Weights of a small mixture-of-experts language model, trained from scratch on English Wikipedia: width 128, vocabulary 1684.
Below are experts of layer 3 (counted from 0) of a mixture-of-experts language model. Rows are named down (a neuron's output weights, with its number) and show model dimensions 64-127. Each number is 128 + 32 x the weight over its row's rms, rounded and kept within 0 to 255.
Before each expert's rows: a language model's description of what the expert responds to. This comes from a sample of Wikipedia text that the model never trained on.

# expert 49
Foreign word fragments. Odd small pieces inside foreign or technical words: Thai bytes, pinyin, Latin species synonyms, LaTeX spaces, as in carin-ic-ollis, j-iānd.
down0 [133 118 161 203 135 135 124 108 143 100 154 103 155 123 100 168 138  94 196  76 124 127  93 128 105 163 162 106 159 144 115  99 107  75  73 139 102 132  72 126 105 117 169 120 123 153 102 114  99 135 185 210 205 123  92 164  88 188  96 160 114 128 123 214]
down1 [119 211 163 156 158 129 129  87 119 136  93 135 110 137 130 147 126 124 131  97 185  98 167  79 141  81 132 138  98  97 149 129 193 113  78 148 119  86 168  98 157 149 119 132 100 117 158 139 141 154 136  76 117 125  80 199  99 100 107 164 141 128 139 100]
down2 [126 104 113 143  87 113 172 117 114 156 130 106 130 130 100 170 135 161 117 201 121  92 150  88 171 103 122 153 126 198 170 164  60  83 133  79 139 176  95 141  90 215 165 113 138 216 135 139 142 153 124 142 137 170 171  89 103 130 154 145 185 157 128 127]
down3 [163 117 121  91  94 168 156 109  61 155 136 154  57  83 150 127 149 152  93 216 108 191 104 133 108 148 124 173 176 186 132 147 127 103  91 155  92 132 108 141 134 165 101 176 123 138 182  79  84 147  78 140  84 140 149 113 121  99 126 115  72 130 123 133]
down4 [175 141 164 118  91 141 121 114 133 124  95 100 186 161 110 134 172  90  67 157 103 182 123  90 164 166 181  83 111 149  64 125 147 117  97 145 166 123 109  79 135 128 115 142 145  87  94 152 122 183  85 171 157 118 149 129 103 122 146 128 128 117  98 133]
down5 [ 97 105 183 128 137 111 144 100 145 121 151 108  84 160 132 113 177 148  88 156 125 122  83 138 154 117 104 176 114 162 123 149  95 110 166 136 112 115 208  68 109 203  93 118 128  99 149 149 168 157  33 144 158 134 147 190  87 140 147  96 107 103  82  92]
down6 [ 87 170 198 187 120 142 188 119 113 106 145  50 161 139 105 156 113 150 142 123 110 144 128  89 166 121 134 116 151 173 143 129  62 145 132 156 142 102  86 102 136 133 117 131 123 194  81 147 178  81 132  64  87 141 138 128 126 142 177 108  87 109 159 142]
down7 [128  92 130  92 118 117 103 105 146 125 106  96 170 146 187 142 148 122  63 129 127 141 128 140 116 187  56 152 126 198 130  93  81 172 128 114 147 118 186 168 137  86  95  84  88  88 157 109  66 120 145 142 133 138 157 124 145 120 140 163 149 104 170 122]
down8 [153 156 106 125  91 116 121  42 123  64 107 104 120 157 117 121  89 116 117 139  76 140  95 150  94  77  81 156 121 135 112 122 119 166  96 138 121 140  83 145 144 124 112 165 121 124 193 111 107  87  97 111 177  83 119 113 152 176 165 143 134 127 118  96]
down9 [143 118 134 185 107 146 106 108 223 135 119 134 149 154  49 145 147 138 132 159 148 144 152 183 138 123 135  68 155 119 167 113 149 120  78 109 141 150 108  89 157 123 136 199 100 146 109  84 152 187  78 111 123 124 114  74 157 164 172 103 103 152 147 135]
down10 [123 153 153 122  95 116 192 103  88 171  37  87 139 105 158  98  90  75 156 109 108 164 146 193 116 133 156 117 104 136 120 156 120  75 149  88 101 128  60 125 143 147 130 134 130 100 126 137 120 111 147 128 135 130 189 168 110 174 127 111  88 121  77 170]
down11 [113 120 147 125 131 128 185 144  70  59 170 166 106 141 142 116 213 106 153 125 106  79 150 152 142  90 126 109 107 116 108 103 108 109 123 158 127 162 132 148 158 134 134 113 165 201 103 164 192 180 118  73 119 147  63 104 202 128 143 138 102 119  98 137]
down12 [146 120 147 106 126 165 102 137 112 167 125 157 137 189  99 153 124 114 149 103  89 151 139  50 118 109  58 164 139  88 122 170 125 111  95 114 159  79 104 102  88 111 107 126 104 105 107 141  96 117 179 169 120 205  94 135 155 164 155  75  99 144 110 129]
down13 [160 120 132 128  95  94 141 148 116 146 140 186  84 106 108 139 112 146 122  95  95  43  85 190  99  76 137 215  79 120 114 154  75 194 110 186 140  66  95  98 189 201  92 134  90  83 119  98 106  90 147  94 155 129 105  98 154 161 118 188 129 100 126 166]
down14 [108 147 153 124 141  46  82 125 128 163 155 109 176 136 128 134 134 111 140 108 129 183 162  75  93 108 128 131 119 170 164 133 128  63 100 149 146 120  97 173 113 116  97 114 117  95  88 104 122 185  95 100 126  66 142 158 135 102 101 134 145 118 135 108]
down15 [104 165 153 144 126 110 124 161 140 114  64 124 175  97 142  96 111 166 165 137 111 118 100 154 130 124  97 119  47 117 147 142 121 180 148 120  95 135 122 130 110  97  55 104 124 126 131 157 117  85 169 169 131 111 109 158 138 134  84 179 236 123 159 199]

# expert 54
et and ec fragments. Mid-word et and ec pieces, as in rep-et-itive, rep-et-ition, n-ec-essarily, fe-et-first.
down0 [147 148 162 127  94 100 121 170 109 204  41 106  89  47 148 143 121 179 168 141 133  94 113 137 141 140 119  83 159 119 158 116 161  49  89  98 160 143 147 125 175 129 149 152  91 125 153 109 149 156 140 162 120 165 123 114 122 113 159  69 105 128 119 154]
down1 [175 115 101 118 165  80 147 213 112 127 131 173  98 134 143 130 133  91 117 123  90  85 157 112 145 143 130 101 104  87 114 130 114 131 129 100  84 145 127  77 154 132 124 118 129 126 146  54 103 119 155  75 126 127 116 115  98  60 169 117 148  60 133 124]
down2 [130  27  77 161 103 148  79 111 119 123 129  88 123 135  98 166 151 118 129 143 122 146 109 153 131  73 122  89  98 184  99  81 104 174 125 152 124 133 124  63 134 103  95 135 132 136 126  69  74 142 142 172 169 169 106  99 183  51 163 110 159 143 129  65]
down3 [ 59  89 164 202 158 129  57 207  67 111 164 128 100 111 121 153 160 176 110 102  46 129 165 110 137 103 111 113 145 146 117 153 107 103 134 133 170  82 128  89 145 122 145  61  67 116 164 216 148 202  69 120 166 118 124  52 102  98 123 112 109 132 100 160]
down4 [115 112 111 101 138  86 105 143 116 120 131 132 160 127  94 127 177 114 106  87 114 188 101 120 143 135 117 140 113 106 124 121  73 154 163 104  92 108  79 103 111 130 196 102 152  88 116  90 139  98  74  86 146  46  91  64 103 120 109  76 116  98 125 125]
down5 [143 131 113 139 127 145 131  88 217 145  69 136 110 135 152  73 119 141 102 178  41 137 149 128 114 130 165 193 107  59 137 165  64 147 162 141 107 180 152 159 146 156 144 123 146 119 128 176 104 107 118  86 173  81 125 161 142 108 154 118 158 121 182 114]
down6 [126  83 162 115 164 148 180 149 100 164  87 101 129 158 104  95  85 154 110 163 107 122 140 164 139  94 113  84 134 144 196 148 124  95 103 142 173 137 101 108 126 150 161 130  79 154 111  95 128 115 128 123 189 188 113 137  97  89  64  90 130 131  84 101]
down7 [159  83 153 114 139 141 166 164 125 121 139  86  76 145 174 144 121 118 129 149 112 153  91 130 100 139 121  82 110  45 124 120 136 138 150 107 174 122  70 158 131 134 120 137 161  62  94 106 114 128 131 130 159  74  80 174 145 144 112 145 122  90 133 156]
down8 [168 149 199  83 192 131 117 154 187 120 129 156  82 113 130 140 135 133 153 106  99 127  57 109 164 120 177 141 154  72 138 168 154 135 185 102 106  87 100 106 152 214 127  77 124 150 135 144 122 129 115 142 101 186  90 117 154 126  68 129  65  85 130 117]
down9 [124  58  98 123 166 150 143  83 117  95 113 137 119 153 214 107 176 147 122 134 192 124 162 128 171 123 172 137 115  93  84 100 139 130 204 172 149 154 136 110 104 170 132 168 131 135 149  97 145 119 160  97 160 127 147 156 121 127 100 103 112 108 107 179]
down10 [147 104 132 125  82  94 123  78 164 169 115 148 154 128 187 181  83 118 178 160 123 102  92 142  73 115  98 109 138 167 120 139  87 111 117  92 110 157 148  80 118 157 120  76 106 124 107 137 117 126 145 117  86 170 108 158 176 102  86 111 123 141  96  93]
down11 [160 155 146 100 158 165 109 174  92 166 109 193 179 103 157 109 122 132 114 176 154  84 158 135 153 211 137  81 132 136 106 101 198 133 152 109  78 138  95 155  95 144 121  93 139 171 129 123 110 135 152 156 133 157 171 131 110 192 126  78 133 174 142 113]
down12 [144 149 158 142 174 129 148 177 164 119 104 114  66  98 105 138 110 113 168 129 163  51 167 131 108 150 144 105  48 142 130 136 135 182 166 156 150 141  95 122 155 152 114 112 130 115 112  79 130  86  97 184  72 109 125 101 123 143 133  95  59 114 118 128]
down13 [124 151  99 112 124 155 121 139 144 140 129  97 138 126 164  83 139 133 120 100 169  88  87 145  81 110 108 103 165 127 149  99 152 131  87 170 120 120 128 113 116 114 112 150 137 120  52 204 127 175 108  62  81  94 165 111 137  80  90 139 123 110 108 108]
down14 [151  92 146 157 168 119 175 141 121 146 119 137 118  85 129 156 160 165 124  95 144  94 175  98 110 116 118  80 100 129 159 127 124  65 135 154  40  91 166  94 103 145 168 142 152  78 107  84 150 192  93  88 140 155 100 131 132 114  47 115 118 155 119 139]
down15 [118 137 108  93 180 158 117 119 155 136  93 142 147 158  74 136 140 150 120 106 116 119 113 108  80 163 120 134 149 101  90 145 135  84 129 102  80 123 237 114 108 103 136 128 131 135 156 126 132 129  93  47 195 146 119 181  61 137  80 138 122 151 159  97]

# expert 33
Letter u pieces. Vowel piece u (also ue) inside foreign names and places, often after R, such as R-u-i, Lith-u-ania, Villan-ue-va, Zunger-u.
down0 [129 105 220 143 197 161 134 119  97 151 146  72 161  61 168 130  84 141 172 114 166 112 144 143 102 164 129 152 119 140 156 161 166 113 131  68  96 107 147 135 118  99 117 178 118 135 148 125 217 111  61 170 103 136 108  76  47 103 113 115 168 100 126 108]
down1 [197  98 119 154 149 126 108 124 106  92 149 166 142  73 129 138 134 103 133  64 154 158 143  95 178 110 128 109 146 141 112 115  82 156 106 130 100 134 131 129 150 134  55 157 150 141 133 100 100 134 137 125 132 117 136  99 140 107 177  97  98 110 118 150]
down2 [ 45 175  91 141 126  65  91 151 114 122 112 151 149 110 166 151 119  66  85 141  71  99 182 115  92  90 136 121 125 107 107 138 109  94 122 131  96 174 147 153 145 129 104  92 124  87 169 100  76 112 135  63 116 137 130 119 153 130 158 104  90 104  88 164]
down3 [116  96 111  77 126 111 103 117  84 115 165 143 133 107 176  82 132  88  92  50 127 186  91 103 147 127 105 104  72 113 142 100 187  82 187  98  77 131 151 146 128  81 150 157 115 157 136 108 104 128  93 125 144  82 145 149 151 107 133 140 138 130 154  85]
down4 [ 88 154 153  91 163 102 147 186 149 110 132 123 124  86  65 124 137 144 178 159 113 143 182 148  75 201  98 160 188 172 141 165 102 109 117 129 166 148 114 146  94 149 168 159  85 155 128 160 103 114 108 102 144  85 145  69 129 139 157 118 119 121  84 192]
down5 [157 156 163  63 148 153 158 112 127 144 119 119 144 126  95  88  71  84 144 156 166  95 131 100 158 127  84 176 186 150 131 180 133 147 114 134 207 134 159  65 138 105  83  74  87 129 116 100  91 132 178 154 151 139 166 101 116 150 146 113 150 139 189 112]
down6 [ 73 150  76 163 127 135 113 118  97 122 184  97 192  74 129 148 118 115 123 146 173 151 135  94 111 120 134 102   9 153 131 101 166 158 143 152 128 144 113 188  92 102 162  90 128 142 117 118 147  90 123 181 148 177  85 176 125 176 119  93 149 123  91 129]
down7 [140 107  92 138 107 102 150  81 123 107 136 116 203 189 122 119 116 126  89 106  78 127 106 158 158 111 135  97 150  56  96 138 187 177 129  48 134  68 124 116 130 104  69 160 179 101  97 151 129 137 123 189 138 110  91 104 118 126 104 179 111 102  97 127]
down8 [ 81 125 149 115 133  87  92  87 131 138 134 156 153 131 177  82 196  88  98 158  75 157 163 167 111 140 123 161 142 102  72 100 132 128  93 129 136  31  78  93 133  79  82 146 114 147 140 151 156 150 131  97 133 160  98  96 183 130 124 175  97 152 118 166]
down9 [131  71  98 100  91  57  68 192  82  96 156 111 126  96  98  95 113 122 147 134 104 153 130 161 111 129 121 112 125 140 151 155 135 131 186 164 158 135 170 167 137  96 135 147 127 107  79 108 131 143 176 105 176 150 115 116 126 170 156 158 124 192 181 163]
down10 [160 171 131 126 159  94 184 143 153 105 143  85 120 124 145 112  90 146 189 120  92 127 153 147  72  98 167 169 117 131 142 138 129 138 129  72 148 153 123 100 169  70 148 140  61  90 138 139 152  60 137 139 142 167 122 146 112  68 109 165 142 132 113  74]
down11 [143  80 113 128 123 145 129 126 124 136 106 112 144  93 189  87 139 146 170 137 144 154 135  94  95 115  98 104 139 152 115 140 121 123 140 154 174 156  96  95  82 126 102 150 199 194 156  75 133 144 143 154 126  85  75 120 161 115 148 211 109  77 171 140]
down12 [ 98 182 115 165 136 130 134 175  97 127 103 125 103 127 169 149  88 128  78 132 109 135  84 116 113 125  81  83 185  83  82 128  79 132 176 125 112 162 103 135 102 130 117 138 126 131 124 135 103 103 167 129  75 131 119  97 173 178 153 134 113 107 108  94]
down13 [109 182 131 133 128 175  88 101  92 129 110 182 166 142 113 177 119 102 130 151  94 139 114 128 148  92 120 129 178 134 182 169 149 151 162 135  87 117 164 131 114 189 118 162  87  70 107  57 109 107 186 121 118 165 106  97 153 162 145 130 178 171 105 127]
down14 [119 137 106 177 141 127 120 136 116 221 101 215 161  90 139 109  95 133  97  90 129 109 136  94 170  72 154 135  98 157 121 168 145 122 100 179 152 171 121 188 237 125 155 125 126 144 125  70  99 158 119 117 153 110  62 120 128  98 129 117 114 138 140 160]
down15 [144 113  97 147 107 136 100 199  89 115 172 126 171  65 152 118 135 122 126 142 122 114 125  93 103 155 102 151 157  92  82 129 200  77 108 120 113 154  99 130 146  99 155 143 133 129 111 142 178 125 109 126  86 154 190 103 154 155 155 158  93 169 102 161]

# expert 39
Word-start pieces. Opening pieces of words right after the, to, a or a line break, such as c-om-ponents, Pr-im-ovula, att-ribution, list dashes.
down0 [117 151 144 142  77 135 118 127 150 107 209 110 159  49 143 148 169 140 115 170 122 107 115 142 139  35 111 161 117 149 138 131 153 168 142 130 119 110 118 152 150 117 113 126 121 179 126  86 117 106 139 158 112 156  95 126 144 151 160 174 178 149 126 125]
down1 [ 61 146  97 114  41 139 142 114 158  81 149 106 197 147  97 116 118 127  83 135  79 104 101 145 124 106  58  76 109 133 153 110 159 133 187 148 136 140 153 146  99  87 113 100 100  77  95 133 135 136 120 152  87  91 127 102  71 136 103  87 100 141 151 124]
down2 [157 108  95 141  88 127 117 155 118 129 192  96 129 169 111  96 118 133 115 169 188 111 151 146  96  99 132 131 101 113 127 108  59 149 125 167 173 102 131 100 105 141 134 100 176 157 135 127 105 146 164 184  86  80 174 116 120 102 111 136 206  95 146 149]
down3 [144 105 131 173 172 111 122 144 150 137  79 190 136 129 143  99  99 165 126 125 136 149 143 123 173 163 119 128 147 135 118 160 117 159 155  84 112  71 104  87 117 186 124 139 124 104 151 109 128  57 125  99  95  66 108 163  74 158  99 128 199 161 131 134]
down4 [136 143  88  63 140 148 158 140 166 141 154 123 140 177 169 129 141 129 126 120 139 123 130 168  83 136 133 156 132 162 147  78 131 112 160 142 163 170 192 137 116 177 158 148 139 135 130 117 115 135 143 110 171 141  85  78 182 137  69 117 116 106 152 109]
down5 [112 160 135 154 197 120 115 161 109 135 106 134 155 144 101 123 123 130  63 132  85 106 158  70  88 183 157 102 186 141 161 132 188 101 133 140 146 154 141 137  54 129  39 112 136 108 116 178  71 116  56 108  97  84 165 107  89 126  72 123 128 155 123 121]
down6 [ 90 157  95  83  79  81 131 164 164 106 121  98 177 147 138  81 182 153 106 167  72 110 123 152 124 156 125 141 142 115 135 152 111 123 172 156 129 166 196 149  92 106 108 143 103  60 113 147 107  95  92 112 120  64 129  75 163 147 136 123 117 124 123 121]
down7 [105 124 172  85 148 104 147 111  97 156  99 124  94  72 159 170 155 111 114 128 131 129 142 179 111 126 113  84 101  80 172 151 125  97 133 220 107 113 133 143 120  94 110  61 148 123 155 180 186 144 176 142 137 137 114 123 138 123 120 104 193 132 160 189]
down8 [ 84 151 113 140 156  87 153 185 117 114 121 101 115  87  98 126 162 129 142 122 127 147 169 147 149 120 134 131 148  95 106 120 111  80 112 130 133 128  90 151 121 100 169 193 115 113  84 150 127 178 137 199 166 176 126 102  83 170 111 107  91 108 162 163]
down9 [109  45 137  95 129 117 105 114 138  74 139 128 166 152  78 118 103 113 135 140 149 130 169 113  73 168 141 143 160 116 133  90  94 113 123 130 100 125 124 116  89 115 153 145  73 191 186  84 144 161 125 117 117 132  86  97 177 163 162 158  92 130 150 157]
down10 [ 50 145  79 179 150 119 121 104  97 173 101 109 144 175 143 165 134 131 124 134 144 170 138 108 119 178 110 149 211  79 119 101 141 131 135  96  91 123 103 134  70 112 125 120  80 148 106 153 144  87 119  95 137 175 118 186  67 165 199  72 124 148 153  97]
down11 [ 99 100 116 136 106 140  94 180 145 160 163 102  63 154 130 127 155 147 137 163 108 136 137 128 101 157 111 107 108 100  99  80 122 103 136 128 128 166 149 165 169 116 140  96 195  93 115 123 104 184 141 115  99  98 122 161 146 146 153 124 106 154 138 157]
down12 [ 99 119  77 133 116 166 141 134 166 171  86 111 125 137 154 164  86 138 127  82 155 141 148  53 143  78 110 125 174  98 141 136 134 150  88 161 165 136 121 138 182 114 163  87 125 123 147 101  76 120  79 158 168 117 126 103 162 189 121 176 147 119 118 184]
down13 [ 75 163 150 105 116 101 132 126 183 105 172 116 142 106 109 113 116 103  75 113 136 154 176 102 110 101 105  78  96 135  97 113 156 173 159 123 109 115  98  81 158 172 160 137 115 123 150 124 132  60 144 136 110  58 106 165 158 169 158 130 153 147 162 108]
down14 [171 139 110 159  95 111 112 147 128  69 132  82 126 168  93 128 178 127 149 157 126 148 156 119 141  76 109 206  97 161 104 132 176 165  74 105  99 175 161 160 154 132 125 117 211  96 125 185 147  98 165 165 145 153 136  72  99  94 141  61  97 135 117 148]
down15 [163 127  98  76 107 156 152 154 131  85 133 153 146  74 158  97 144 165 165 167 135 162 149 153  85 118 122 145 133  81 125 126 131 162 146 137 167 185 164 160  80 107 149 148  98 142 134  99 119 142 144 131  71 158 103  90 114 103 115 127 168 126 168  57]

# expert 27
il/ish/ed pieces. Pieces il, ish and ed inside words and names, as in Eil-ish, Ir-ish, W-il-kens, fil-ed, b-ed-s, plus language names like English.
down0 [144 129 168 119 145  87 146 116 144  99 124 176 123 158 117 142 122 132 134  78 106 142 159 114 110 106 131 148 174 119 143 108 131 130 141  87 182 105 142 117 153 135 190  66 127 200  93 132 158 139  89 139  67 137 171 118  76 167 105 112 120 157  77 180]
down1 [111 186 142  89 140 151 157 106 146 168 116 147 201 122 128 107 160  96 121 153  82 120 139 149  86 116 151 126 128 123 173  90 133 102 135 127 136 111 130 135 104  76  94  48  85 127 137 156 100 148  98 133 183 124 175 134 232 101 140 142 163 120 104 100]
down2 [136 111  87 170 154 118 146 187 121 142  93 107 103  74  66  97 162  95 122  60 161 104 118 159 141  86  76  82 175  89 119  20 141  75 160 134 136  69 136 117 119 158  84 139 130 139 165 155 127 169  89 111 168 152 113  74  61 131 117 123  81 113  58 153]
down3 [109  99  92 188 173 144  95 119 121  71 105 137 118 118  93 186 157 132 138  89 127 109 119  89 131  79 137  86 126 171 118 103 150  99 117 103 139 140 145 154  93 138 100 104  71 135 184 145  70 144 138 114 105  71 119 124 207 118 141 163 121  61 160 140]
down4 [123 198 115 153  98  84 103 122 103 123 152 112 171  67 162  57 153 106 106  71  78 194 128 150 153 137 156 136 146 125 136  79 177 166 116  97  50 126 172 139 118 104 141  89 154  89 130 141 137 153 167 153 104 109 116 100 105 143 161 158 133 126 140 176]
down5 [143 112 119  92 147 189 129  72 128 140 155  77 106 111 120 125 144 121 131 161  66 144 102 132 106  87 110 188 134 138 102 119 104 155 122 105 120 120 142 122 170 152  85 120 136 139 126 117  97 178 194 144 167 194  96 137 142  95  87 106 107 117 105 169]
down6 [ 94 161 177  97 125 156 108 136  72  84  95 142 162 104 160  86  68 139 122 126 105 127 177 157 183 204 119 193 103 127 148 184 117 125 138 194 130 182  94 120 171 130 146  88 126  96 133 153 128 194 145 118 129 125 123 103 146 152 135 150 138 123 164 138]
down7 [154 111 143 124 143 123 128 201 133 137  52 160 116 136 151 179 148 148 116 124  61 153 148 144 128 144  97 143  91  92 209 117 121 118  81  94  91 102 112  98  94 120 197 169 123 155 110 115  80 167 129 122 177 179 149  90  97 102 114  78 124 119 104 200]
down8 [157  77  77 116 126  96 132 156 177 117  85 143  51  99 157 117 157 170 117  87 114 137 102 100 113 170 127 129 114 123 150 140 147 143 139  97 156 150 112  87 146 160 131 113 150 154  99 139  75 145  76 132 102 146 146 177 150 127 103 111 139  64  78 182]
down9 [155 131 108 147 106 173 180 103 119 105 192 122 175 139 145 163 130 104 111 126 114 157  38 151  67 152 101 133 163 191 138 127 123 136 136 141 167  96  98 122  91 198 139  93 109 108 141 156 138 145  99  58 143 151 161 144 136  76 111 111 131 150  83 124]
down10 [116 189 138 147 132 147 132 123 113 143 121  99 167 187 113 135  75 207 149 136 139  89 132 118 136 109 122 152  95 108 182 107 130 138 147 143 208 174 131 120 222 182 108  94 164 138 166 120 100 170  83 141 161 153  85 128 100 155 170 153 113  83 122 165]
down11 [129  98 140 155 104  46 132 169 128 183  57 106 105 154 116 129 162 177 125 174 112 111 131 117  68 107 135 175 131 112 113 113 172 160 129 123  94 100  39 139  76  84 111  73  80 109 194 151 100 125 166 111 140 185 132  94 141  86 125 139  97 165 134 101]
down12 [ 94 149  96 118 110 124 154 112  81 153  72 114 126 125 127 162  96 161 115 162  88 121 133 109  96 120 138 193  91 108 173 125 138 164 131  44 112 122 132 109 136 140 171 128 134  36 158  71 118 121  99 109 151 153 155 114  74  94 120 169 114 143 144 121]
down13 [ 70 144 123 109 117  74  62 146 130 149 116 144 117 105 163 128 149 118 105 116  91  99 160  99  20 131 122 119  90 146  99  55 115 123 198 129 129 154  83 100 160 134 205 101 197 109  60 132 175 116 120 116 123 141 132 107 118 115 103 121 163 114 138 120]
down14 [102 200  98  82 169 143  44  72 139 159 105 101 118 114 162 110 141 110 153 150 134 169  85 135 148 100  82  72  84 162 142 126  82 129 103 128 152 142 113 151 169 145  66 120 118  96 124 140 148 113 152 162 168 165 164 162 123  99 178 161 144 174 174 100]
down15 [208 164 110 175 137  22 118  94 135 132 159 140  85 179 167  97 144 106 135 118 148 117 167 115  64 183 133  84  90 159 116 105 163  89  95 149  96 166 199 125 185 100 148 146 151  88 173 146  78  97 131 147  86 115 133 109 121 100 166 177 107 113  89  98]

# expert 5
"ey" and similar word-pieces. Word-piece endings such as ey, ision, eth, ox right after a first fragment, as in key, keyboards, Xbox, plus verbs like return, show.
down0 [130 141  92  92  64 163 122  88 154 155  91 123 136 110  68 156 116 169 184 104  99 121 151 145 117 126 148 125 112 151 114 132 112 133  95 160 119 107 123 101 136  99 142  72 127 100 126  98 119 144 167  45 109 174 156 150 119 168  95 126 130  96 202 127]
down1 [109  93 106  76 152 147 127 148 154 115 161  56 153 117 144 165 142 128  98 146 135 155  99  90 159 115 121 156 216 109 108 120  98 119 159 139 114  57 130 117 153 149 150 108 153  96 123 173 134 139 149 106 184 128 125 157 130 162 146 117  79  42 131  81]
down2 [224 158  72 145 143 143  90 144 101 177 112 143 130 118 144 111 115 127 143 170 142  58 186  73  67 116 131 102 129 161 180 141 137 136 142 160 137 154 138  74 147 126 134 165 153 114  76 142 118 195 133 177  55 153 175 123 115 125 118 141 128  60 122 141]
down3 [126 178 133 109 113 116 110  92 166 118  83 161 145 119 125 124 124 109 138 163 198 181 101  52 167  93 157  88 139 103 122 178 140 131 138 181  67 138 129 163 118  73  99 145  76 116 151 156  98 100 113 124 162 113 173 117 128 129 175  68 109 163 140 128]
down4 [160 183 121 120 143 132 120 154 106 127 108 162 100 151 164 143 159 135 206 101 122 101 112  63 157 132 175  81  46 175 104 131 129  83  94 117 163 190 109 139 169 107 120 120 157 151 112 166 154  95 122 130 136 166  60 109 170 165 140 145  68 155 176  50]
down5 [118 162  98 202 167 115 161 160 124 135 119 142  67 177  98 137 151 136 124 142 138 113 111  62 124  84 148 147 190 107 137  69  99 108 185 120 122 146 146 102 165 130 169  92 154  84 113  96 174  98 129 113 161 100  77 173 117 145  93 159 174 122  56 157]
down6 [ 97 138 182 107 142 153 120  73 132 133 118 128 146 121 136 145 130 138 137 109  92  83 119 117 109 188 126 133 152 136 107 107 154 172 133 115  90  94 102 175 142 100 129 129 140  89 137 137 148  71  62 128  84  60  88 114 204 126 157  96  89 114 141 147]
down7 [ 59 110 123 119 116  69 190 132 127 143 130  74 108 170  92 140 123  79  90 138 106 141 154 107 118 160 169 147 121 174 100 145  90 140 101  79 149  89 111 170 181 115  60  76  81 165 143  97 176 118 143 139 104 139 124 123  89 174 114 147  91 119  64  93]
down8 [107 142 123 202 112  84 138  72 145 111  81 154 100 177 183  56 113 161 100  81 105 107 170 138 154 156 133 101  98 103 142 152  98 163 124 118 115 107 100 108 121 146 121 136 109 125  22 112 136  70 154 130 195 145 147 127 177 160 108 129 150 151 101 156]
down9 [187  80  40 113 114 157  38 125 153 166 121 140  66  75 114 200 101  64 151  94 123 178 121 144 153 149  74  57 130 112 155 141 145 152 132  65 135 144  95 123 113 103 134  66 111 166  93 123 124 124  55 116 163 172  97 168 122 114 192  99 123 155 141  90]
down10 [124  85 108 170 136 103 144  92 116 120  96 121 126 144 119 163 141 148 178 185 129 147 122 134 138 180 158  98 233  93 121 143 133 138  60 195 124 128 129 164 136 103 118 140 112 116 182 101 202 130 107 119 123 224 155 194 106 155 192 172  88  76  98 132]
down11 [116 161 143 153 189 140 148 137 145 132 101  82  88 177 104 140  88 113  90 107 154 145 140 187  77 169 117  87 135  76 156 129 143 170 154 112  65 162  70 145 105  84 134 137 106 155 155 156 137 124 133 134  96 122  98 111 132 159 127  62 108 166 143 124]
down12 [173 136 167  44 159 164 121 142  64 154 103  82  95 127 185 120 157  84 180 193 133  95 112 131  95 182  84 148  66 110 146 127 130 135 171 112 105 132  48 143 101  99 143 139 132 167 116 104 128 146 140 101 135 193 175 133 176 126 107 141 142 137 127 124]
down13 [ 88 175 125 108 138 134 144 163 147  73 147 101 118  72  69 177 103  77 130 127  79 153 149 172 149 105 102  71 101 185 100 186 114 133  92 173 167 153 125 128 124 134 159 119 110 134  74 109 163 117 174  65 138 177 150 171 149  75 122 175 132 166 132 141]
down14 [115 164 143 147 147  50 111  97 124 158 106 206 136 120  96 137 138 113 155 176 148 123 126 122  86 136 131 123 111 127  97 141 128 177 171 123  95 184  39 149 150 131 109  90 165 123  70 123 131  90 133 147 130  97 105 107 173 193 104 156 141 112 138 142]
down15 [133 135  93 115 106 128  84 110 151 156 111 114 153  49 125 164 151 120 145 120 137 170 130 140 166 167 130 136 128 116 129 191 123  87 141 144  86 140 108 157 130  79 123  94  93  71 118 116 114 121  75 161 179 141  95 135 182  83 113 125 166 109  91 122]